Experts of a small language model.
Experts: 64 experts in each of 7 layers, 224 SwiGLU neurons an expert, a sigmoid router.
Training: a variant of Adam for the experts, 12331 steps.
Below are experts of layer 3 (counted from 0) of a mixture-of-experts language model. Rows are named router (the router's row for the expert), gate (a neuron's input weights, with its number), up (a neuron's input weights, with its number), down (a neuron's output weights, with its number) and show model dimensions 0-191. Each number is 128 + 32 x the weight over its row's rms, rounded and kept within 0 to 255. Numbers have three digits each.
Before each expert's rows: a language model's description of what the expert responds to; "mostly gets" lists some tokens that are sent to it at least half of the time. This comes from a sample of Wikipedia text that the model never trained on.

# expert 48
Description: Assorted word-internal pieces and table header words, e.g. "Inqu-is-itor", "D-ef-ensive", "Team", coordinate digits; no clear common pattern.
mostly gets: " Set", "ranch", " Clay", "min", " av", "rig"
router:059114149123089103122120092143189082144089126163122141168174164133158121107208091122102122119179142119116136118128219106143069114136077122108096132141155105103151103143103131166155060101124094115128091188115140135084114123183143147103099109133201113186108091110162120112141133174152114069122103145158144146157149138137105100142066179202110111124133150107054143066135117089111149115161072148168150173128113089138148088155090211170128083134103128136135108159149154123136104168071126087149106105123222128127169117115114152152109091112104104201121131146124072149145077105097154129
gate0:125086122105117121183117140112141079159149180081100153122123118146139028200181139109081169120168127130144126143106157117069182107095179115123104192126171116055122143129142109125195176090120109122103157116099160095083143171124099126135088087123110103124105201150136181186177187162086062174154090087143121153139155115185133162056137175070124076088164177122153123127093079141127167155163085113078093152107091131136124094095110089161111104128139120138125134124124087121162095107112137129114124101154112124143134141086113132108124132139113144120140069090134096186164126067103111075
up0:078109199104120153169059123080171183182095104125121116090168162103069123096135085102076118125171122109131112164109082139117182096143179100128139137133140154109171170125169136106132152200144126198156104144074151194132132120159168111067183097188115100112129115137096148147095185119111104127113129123125126140148141136139153167135147152190131113166109122091104109149126140097119068116113118091156129101133124157097159186123088159148134124085110115081070113154147079101150118086067156143120068110146144091074158125066117165185137134122124182099051093122177121094125166131133191170
down0:153092121152128156117085111129173087063120137149137111080112104098145099176124145116130099114124136081112141116149076107173109122113161145068112091124169187100162057122129081130118118139080107100093081164131077101133123179140149108130109123098106142134137177169141154134148199062103127176137129080150109058096125153109079074127115173192128084143082183118101079165132170106136131174142090095133187078122146114073165126083090098155125090162095137148139192133199097138178168174063153119142128139139157131192101163108125119113141108101179092093166112077159151098092097092137107125
gate1:086079175150085151105106161126084100199087161106095119090144129196139098143163168072189121098192126084119077123122066182139156099154115157165103094135148135183107132140152168154192117154148117129087111146131191159104112129118156150142062082140123172150088113181126113102108136087134132130129107135098133090170128121095145148140101125164123094077242155138098145103136169104112127083110109126139118141109123169100113154183095141117080130126110183099091150116130065118098141137074110114147119150119180160185081163095124182213125129141140166106151104157131140135096067088103128156
up1:118041104088135152137162118129123125157105138119134048154091104195128116141171133162120150145170109091140179109106123166168138114128150112162142103127126099168085063102102118167148140171119129058110129095149138157062111133082079145146119136195126135152072126115158127142119108149075180156076188112109152101139084129112162160121109157167149071087118175166181085043065155118165134139094163132086118092087146115132112147129077102076059169151129130061098127136115105115160097171122148093184114175087156113144163123117141149156088061151114146111113149141116093121113131056164103123
down1:121101089086154133107103156172145117119126141156127138187119119136117099127150138096189110161126156107125146187086112197176124149136113145081162106178136176160105077129128114136130128114135142111143156195169178172115123117188142045167156133054131162132062141145159148152115121094097156098137189139098132116125089126147121101091099128122119128114153139113148181139181185083114114179135188110099146133109172110161114136154094062074111172154113145083107112116101105195124116140117196108096126111073144110108175161198196063059132170106134169118099184084160129119088125127118095085
gate2:125045111129093136130199109162127161112184114148137108132125159127168112132125106082106044146110085134151139145130144098093141145140139105036143127142141102097145159161160167104153083129178151083092118120089141176111098134177085106107128142136107138122147104134147130156093090181104154120183175091208168143093121099100078142121151125189085085088113088167127112128143119110080126120106138085158122113102223066099119150150080123147114143103150086110121172126102113050122163116127157122121177067141212082138102100125113101162114122159132093155127157133152155194145118176133074181
up2:130086183121106155133172099176146134093150093136121124151113163130175134136082117081115038100123088129160133092119168088117162134157142101094076126136132112121160178151149174083103090102136107143117059171050114170087118105255134080141112090152137093159136095161081116169131127185099099111138125096153179129122115089173074132150152150144104099145086121125142156173131144135091124122146088143151142119149148144110164184170161126165148180064169111101163151148113132050134092130115138107132156064140215098139129118123095141133149092132134082141158149102151136143113064149155078137
down2:121127094146118129227171173148084095109131157072158113139157123119151160144143135173214158076074097032142128191138152132109128158118142105083090120121155134157134095171142142147107078137138074126149130120143120118123082097161160095124121156128125153151138159121073135194094140110085114113133136128166062134121091149102112079117169129141195140138101096163162203146120102137120113131147104125113114142108163095106157156151189102209056173107129158101089107194132119162134121173160160104153167098110154173204120131106106154119060160144173174133114108154155137148135161185130125121

# expert 50
Description: Pieces of Spanish, Greek, Turkish and other foreign names and words, often endings like -as, -os, -es, and z in Erzurum.
mostly gets: "olas", "ias", "Ž", "os", "ás", "tes"
router:113072177131108104108107162130083093111154123173114131114085115113098112174166122113114112122166108155146102084149133141075058103187077145059108163217103123123117099168136106116180117104124106131129101161102133103115068164147090132114135088119126117144163078077144113112104160200154125145101114168153180140154176142174072155063105103172137078075125114134127090117100137152073140107159097113157149161116164158130126080158143180092104158146138123067138170156085171117114089140062146175128154101093241132140140102105109145166132107098088131136163098111100106117144123071115187149
gate0:096139152146129205086124056102139194149129122156151117108092080135189155105131107184112129138113059144164104177146106112148082138087160124130071171066180124204094123116111145106163090065133172133155070144075124118128091148140117120099107147121192111153168132083167131133117209144116127085054105137096140153146093132143106163124119153163091088124173166150109145111110079120142121117095112155163108146047110120140130134131135154138175130125137056082189124135125147143131115168102104137174131138116128142148091110123146125227111155162132084139142100105135097216080132146161148133
up0:155196145158164167107119112125132106098114094126152086174120117117152095140122167137139199165090146108214126220120092171139099132141072121112115111103197120203131117126131135060080129113123138135166101167122073102135094134094132127109114106132141160162190080119151130081126121132118113130121085165122162103100128107095064117116134077140120165161186116169073132139120111131202206129118105126160141164160134081154121154130167159111097158113108104144191122145113191050143138118146124214102180132150088160122112122135174119116181105118089150135103071123105138127087147160161177095
down0:113123105157172152143060078081095094133136134052130137155164110159123112136178123179106164133122130067122094126138125179167144129125133158144126079089143107199146120125120107089076178109045136120190172119122137164136080107077149150133078137147127133120138126123055098149034101150138171067136081121114073171128121124156133063150099121154125142114144170109186156126158157177166140170124123102114158141123113141066107117101127167102116119141124082103163149169155063146162126116101115186108091127077071124151083081178141162131159139105141062194168151148120137103152109161144163135
gate1:171088153169141121074049144169116155149143107089156078163165117104184159169089164146094145094110122211116105167148140178075064119103157132107129125138147085133120162119109080108130121117212154088161137140095103129106061086150182094093134122119104100139132102125117152072098156135136111182170132162157172055142131140113138134097134141100152076121077087151133144058132187137129178166164135184147168128090134102177212125149054109121110173164124132106098120102093108107121141174142167157088118139099145126132126176173132127126177138114072169115182125093122133136114096103136141111
up1:101160154151115132115143158153142233131100098102120164103171089112130138125109118130093185142109139196115109143102077188134120142154097110143092204104151107059102140119144128137126157029118206127147150090072142112099138177109096120069151098083155104155133183179146182098119190116079091216130096149158097102134117125136132097120142101098111063180143156140132088121106141145144139124149144085113165096140110182125065124105133177146128065154144099119084138118069082150115078121145125173111161140144115138108142140160141065140147164111155124092134144092106133151146108084061118140
down1:196040143108131134065112138135166180158075141157137071171114082107230178089089116131119151207126118102140148119154115121123128093148186141173174117147155125099143170162117106112160084138086056160155115149092113091086145090175120095077159172131121119145169132143124116119129124077118169152144117135138182182166121087122108118133156189115155183142141119143132137106095119166161133150101045109131116151163139106151109135126094129157109118070147149106150061147134093157114111100101206124152139095119140098174107150108104115159171145076169127171098087117098153128076172140145177127
gate2:090101146158099130128164076135122096102116128114180116124114128156124139089135160139109098188124131087106128117112134061118097132117114167105154108170145142090137148180130140086132101159119147055149139183183114122115157159107118113167087100103216077175138175081122168153173130073160102155089187138160133174133121134173116139128102168088108179140087165141098111122129128120081101127124071090146150168043179092150101189095151176077107124190164148137094102114110163128164105159073090132183095105112153121100109110090136135120084143086169088146096159176082142145186120124207111157
up2:136097107116106143110069179070142090143140095128099132123124163150014086162087121178072129086086124114126163141162128173177148128103124175140105133087162094191092103091088162143140167161142091115107179125109140118071151078134119135142164124127120143089125062172110149110102106153113153125155124152118095053085156097091125151140117101144130132123130079111132147099134108118102137089063127054127100122125123157131107092117110132182137176135184172143139110147149164134149111160147128103089113161172089146104146154091121038129157147139109151038158098063110123123049182182108137109
down2:106172072155168088179110150124170102183146113092137139148127192099107178099139097098095158091169151177114144117103130137123098081083152121150141173120078169105080106200189098085110148099119111162082073129096127169166137121146116126064095114153100151111077084127068100099101136146130145135135140061122082114114128102121115074160176129097149169094146119082146123161169116136101161110136084151138193133145086124155078088145078181193133154112109093098147106084129114115159157130115165106077157081144129088056073158111103109159117141103128128137103167127106088111102047093138182129

# expert 58
Description: Inner fragments of foreign names and year digits after parentheses, such as Azerbaijan, Mayagüez, Gaelic, 1996; also Although, While, saying.
mostly gets: " Although", "oen", "Personal", " saying", " While", "Senior"
router:128089135155144125109124096158144114114091188172094175158157179105097190128170166143116113170164128133112135058122181134123088124101079175099083175119125165125197155110070159180118109093146136105129130163066117178077123133147120175145139083124111119143191111127150133108119105110152202116122138118149135104087101179168156094103087106161105081148136138112076150137157098087128111066134077160150157143091124136154126059176081182120076118101144113115105120109102143107097126160078145093148169128133238127112165128051119126165159080077121150114158148175151082144098095131128155136
gate0:164117124135164148176117170060104155167132177120106174149128139091145138142170143124147104108149110108158090127098149140129166124103125090071150192112139086109168121123044114123099141183123134165137191128128136044195129098138126150112165162100110186100081168115128104122083132175097142177116119109165146085162111138156172136098145173132155145155145119161146118114123166110089107125140156040099140135079160158057175087078145151171156160106164122084138118167159156128137132148165085158174174171103133129083158181126068130128190124092110129129164104092090060139096135102208135140
up0:170099150145144129152158159103088095127127124107142147133167173080163122120163120103128071160128126120168067093124167188108117121075078155143127102143083122098147080122108104071083122159111118138142170080159093138114142070183146141158130175091127121156090150109095158152119114154177150100130130145101158121150142150134124169116084157140150134137074069144132143144129112067133159148110078103151070130152113133119189121100146198127059140045134146171139181173139164097135138175131157218101154141124147143101106097062058086156121124142111174093148053151100079164095088140162194123
down0:067102110158098122140117100088200124118108053203143136107093196103143120155117147168118094129131101148113112159148085102152100129187109108168139098096134109121143083096148073175101100152111095096126151132114120063122101100051149141127129116148166140122111159139108119190152180168179132106175100143134095128152135174172063132105134082132133191090117131102161146153102110132114144110127185196142126141163085121130105106131140126107099161128079103126115052126167086100141084048099061165190155153108139145149089159129151139172182102111085118101130147143071121112104123062099088176
gate1:076140180153096044106190164118156144142107092157125125144182123113101137193131096158104090157147163115119097083106159141056076113101092099157054101105116144168139073101130072111109137113157121102112135167091147105121149146128092071092148109118058153132105112101106122163081131117100122153125142093124145070116176094049127118192100125144118137119115087067150123152106092115120126143134060079187142199125140074115064112122041085180126160149106108111103145130173169137146125164103109084126130126158143188147135109142113091152147113128130084144112073141156108192126128124153150166
up1:155079170172124156141068157081074056156204150144151139162089107090111116121098120099166116121070043179134108191158111138136176140151127145145167085135126132088105156124129126079150158179160090129196082155110135158133119106132117185076155100101140140105132168149122099137098115184145142069131082223102138145131098129165085117162137171085155154109141223141133119137126147144137146122111199158093082117087081083149103134138157130083163162175138184118123148125135108144156098131117115149147109114150118074119148110116170140082187129124126159116116153127079102126159116195118144165
down1:130105077177069143130151136123155100089132175176172086112033186146120094141134133132107173144087149188124125157088090082080109134213086113105099112096053181115077114067138180114110112100119150138066108086112115145187113173137144121189146098142140135146138173130115145179160133161144140113109132151163152189089123096175144124130139093147119084082159084153161122174153126102085128157135085105101079103124107083134130151123129161134141150118141106136122124119121089087109069091097142099150141157095121108121145094149152144112090113133109108140150054105130183056121202102164086173
gate2:152112219138102121154074165118062110119082099102120102157175101108167096147131143136127133155126141126079170127153132096107139142126099164195056126151089151071092107145138162156164106164192136124064137159171088149091189092199185165160147063131167172152097058125120182142148149125112115179134078121108163133128190083112144153097141131116091100099155150140100147116162142131142090132120118157162130106116155128111140171114113129117087112109128195139096124098119090144195128117099189120155168134076142189170145135131143183182100109121119119140141085199123133194118166116115159101
up2:151159174156126097134144103116139206171091203076140149132103158141138167120116157137147150120086135138182104116120148170158096151104106097141152177158075130098125118106104190066086117152174191069136193141136159115125073138171115168145118156137111126140181135123188133125162178102155094166146166135087114134131163163101137138127131105095045117165164155149080146110173076151149129058105069106159163191157085129146053116132102144130159163097156125128133106122145160163145102107141086122154053124167092129149125157126115132151077120129090117154133070128104139195143139102130112040
down2:158118201163075076079065096086159143117134131107115173084119102157153095175099122167127185063181211141128143166155176179146075145159158133155099115136176207100163103175122118153132106137100126088117086115161169074078117118131149128121127116151128096100153130144144108140119133150089124157133102152162100087123125137119118197113135141109193100164122096159177119116105141132130187163161120114118126114129086156146123117101096132229132126092104131152136128128142174106100106197132049134136208118095127158105117070085203128135114160130138127121114169118137123103099151143122066080